python train.py --num_hidden_layers=9 --hidden_size=160 --n_experts=16 --experts_per_token=2 --d_expert=160 --d_shared_expert=0 --hidden_act="geglu" --moe_layers=[1, 2, 3, 4, 5, 6, 7, 8] --router_score="sigmoid" --normalize_top_k=true --routed_scale=1.0 --balance_loss=0.00385 --balance_bias=false --router_noise=0.1 --init_std_router=0.0337 --lr_router=0.000832 --vocab_size=16384 --norm="rmsnorm" --norm_eps=1e-06 --tie_word_embeddings="early" --optimizer="muon_variant" --learning_rate=0.0132 --beta1=0.93 --max_grad_norm=1.0 --batch_tokens=65536 --max_seq_len=1024 --train_tokens=463900000 --max_steps=7079 --dataset="wikipedia_en"
Below are experts of layer 2 (counted from 0) of a mixture-of-experts language model. Rows are named router (the router's row for the expert), down (a neuron's output weights, with its number) and show model dimensions 0-159. Each number is 128 + 32 x the weight over its row's rms, rounded and kept within 0 to 255. Numbers have three digits each.
Before each expert's rows: "comes before" lists some tokens at least twice as common just after its tokens as in all text. This comes from a sample of Wikipedia text that the model never trained on. Tokens count by the router's weight.

# expert 8
comes before: " |", "–", ".", ",", ";", "0"
router:159156087142109140094131135116103152179126093095123113122134154143181157086115155079149166076121104097208125132160104145123127133182107161154096118126103135083089115102120111128130149154110132091048138098103178114117161084130135173178131117174116150219073137159177030136187105085118152072090079074142092088153080142157142150105089129163145114144146144144064101166092117135072170140161146121064104152158169126139122116143107129096094068088113171107141116077112136140136094123140101
down0:127129138143128111137111121086120176089142076129140141082080105109101127089120204119157105147103149127145153173099134110121116104089077142165120171136131135161127137136188099229137146118158130149109198102091099087149123126078142094099131154126079138115053198126123082139055091098114172168184214122088171121127157111078082111099163156152151089150124159073135135113139112119126139128114127109146151174112136108104112165183122179163152212193144138120157122130105161069089114117103125
down1:169153140106165196080101101130144161126127152154132165111079082149179203163082165144106135117130121154181097220097121130099111149156167155148107167074097095175107080079154081158164102122105131172038147128127142134087122117080166119086102140079116135172140167114158169121122105135121116155102160147176117168147069110143111175082112111149102147134153128139095192157149123119097136173152170119162091142093096130144104158127099123117138165123139131164124141183068073162120106086168188
down2:199082139125170080079134107074105033120118172104066153158129110127161088121109102115122110197123144145160151117118131097115159121113143093137154109077150103082171093131128138159092148106162076158147155093107136106170125117149111101153165165149114148132128176101166057089174114154141113091098130144132099103115103144135194094087158104082219104113111146138139136172110085197147097117130147111142137127128183154135081152104069155094146116161101115127118110128135112097079084065102214
down3:196161116156070120098161136163165109029127091134166131145103075147165143128091127099105092112119156152175096109112113165111102118066128128142119124149174164098123139181137123188104173095115129142099033157097123149112125087122073130091112119140121100161138146166106125103149102143096066116138124152152097083194103135201144061100198177138144106081134124180206064132159114110158087160087083135129136117134148114161122144108127125077120096113148068100141157151131129118105136176107132
down4:131142168141069150169108127125107157119138110073124145189113130142115175118185129093140135146079142144135086166135132100159116090178126141096079105097145142108122133123168154091167099139118095166126138071106153162121128126085105138123134171110066157084101137162154080140161178167130130071143099120156175130147131177124080110140007130156150080160195077110158174199155129067134113087153061149110110127117192098134107143094052155154093096111174153155154130114145141125115120151181125
down5:145195134138136160196150148199125101160111150135215112123143101110079132093106080115161173104172071153099062102178146089109114080112142153217097115131113127095162148096098087065173129091173129123141090165122200137110111158127135103073128155130148077104155132104115129147120121101136113118086177159113144123120091056123096131078130083073105090130131165122074097135156088176134123156121131139115150155096184099111107094146123189139089186155138140107130146151162107137149085166146115
down6:160107057123155117095103170138133141057091082102162107161174160133088139219089137123076101111145112111140149083146119188118122094123103160161149082067099136099121121116170112118170129117167107096081184160093134110129143083173116110117072111140175109141130120176131070118155148095188081130174097216141142150131164098191174107108107103162098138153135106151141103189125135106100076114134140155129155103110118130201133133095151137160145154120124103144163090141131100128156142151126229
down7:135164124088098112164112156196095103116136098106116105102101161128127084129112069090120192175075125128043158078142123171138142092157152122109120093125131208100183133129161090123123089131099150116124168109104192139112132130130164121113061065124149101093133107130137139143168151139153194123128108172106120087068091145118125094126171131127106090110082121150161116119181111169209115143075051092080168114091079117117092096066146105132169073148100098133086137087130105131149151107107110
down8:137125128156078130150130147123161145099073122103045171156165152133156118127103145083158081133100084116143163135140105164156031136098145095143119160113129090086145148118142081146183147140079136127126155140110180168110140087155103147045188123176108115104154125139121094164197201147080168120112133118055139085114049116137112125109163147150187149179126131115116138123142153140102167103068101090122154149138141114141133207202131129138068100116122163133076101113102116129156163145099110
down9:123116101163113140152181095145111123104077106179109075132094142133048114124179131125135167170127160126089142107135163089102156148117135103180112161156109134186134090136156099085180108124091146140122086119143100117119143140115164155115133146127146134097202098070143137147107162095168202102069104131199097070160099089094136109123095090154157090072122114082093153153162142142138154043125097102166120070097147120107147124197157094184126163146153098108143167118137193073153185147104119
down10:164153144101061142155139121101112112160173086111076197190147112065159111102117157119111075102113099144121104111159156140102132152129121083164105157150133126111119122153122114192140161127111121093152138144131118090155131158153075112123173094171128135074127122075179089191130163118101095122123123211152145121077144146145124127101158103151069157094135127157122102153079141147138209075092071127099163170131113125128149130110032187115118115151153189110199118171188145085164104134114094
down11:197097063092132141131115164028140049134112104092099112125169184222093143127132193082121128196100092093201106105157097149149163138092141077117126154125173090168134164148125141100170134163137147111117103144126124115102067156160173103090118066114136154151096119134145125133116171081077140159088106166121107117116133058130086135118125087131143140115103145086079127103155101116113148141105156103134121140085082130085155109157131118110118155093106140104178195180146132091082124129121129
down12:069135118105118125111150153127097133068160105202161136102140122158143136151155102079126094099165101089144158139086124145147112151086143184094160159142137135106127145077145146096119144146134143094167127109085123110151100227112146110095181147183096175101137062076099158134106053073150153092170131123078119094149088146117120091149133134136135106106090204182095140152137133194120123172110153068131158083062139161152102125121093098066140093133177130096111195137103161126119141110101075
down13:132130158097137142073163067188132117203129026085194129084094140136119126190146180137087117052083112142111033068083114107209168145141078087142151072198166100156109131054121129165131134189177121177114129109115102129126130104121107107157118142111142135150194095162093140113125150130156105128098136132160152143134137090135152144130131105137143121107106170132133151133107099134114096127178106124155118156061173163157086141120111137136086112077130124125154164140142131114095150132112137
down14:106138170148140146152181191135149120183117091119056166087157150135128103154130114125175109094141167145143080073115090156126062153108126147137154121082139161145157094113121143122123145126114216143162146113162076193108087138107123148076094058136110136173113112167162068128074149157125167120110114081180141156089140113065117134167113076174131131140096126133116177184092148083061109135159123146103107099089112160108151175153156131092098140180113148088187089187152150122145144159095096
down15:114103144138116147138167110100109131127121138168135102181158158183145129143119145094105124144140217088124121090179141132120068130117097067103116184157164093159136109122110097114104066087153038117178161142167180159123077134081086144175176116125171087132188141127137182120047125091113170076101156119052100139114117117122091105158105136180185066176162181146099118118138107148150129191115114155120135156130152136119132130092086148130177139108089097158136144141167127165139182102113147
down16:144171168148122054140151147117095170124144148122092103092143159166154158111122092160180126147113108149151073156103165145112100137153109157145078094150149102147120115134119113135160132085082150102093112134106089131123138087135135100121127137121151147145174147129089158102164111092147124180093124139143167182198113157171085116156105097144122087089108232116097186167136176109186189076161126143161104130160162133158188176130153120083063124168127123062207134132044123090089169132140126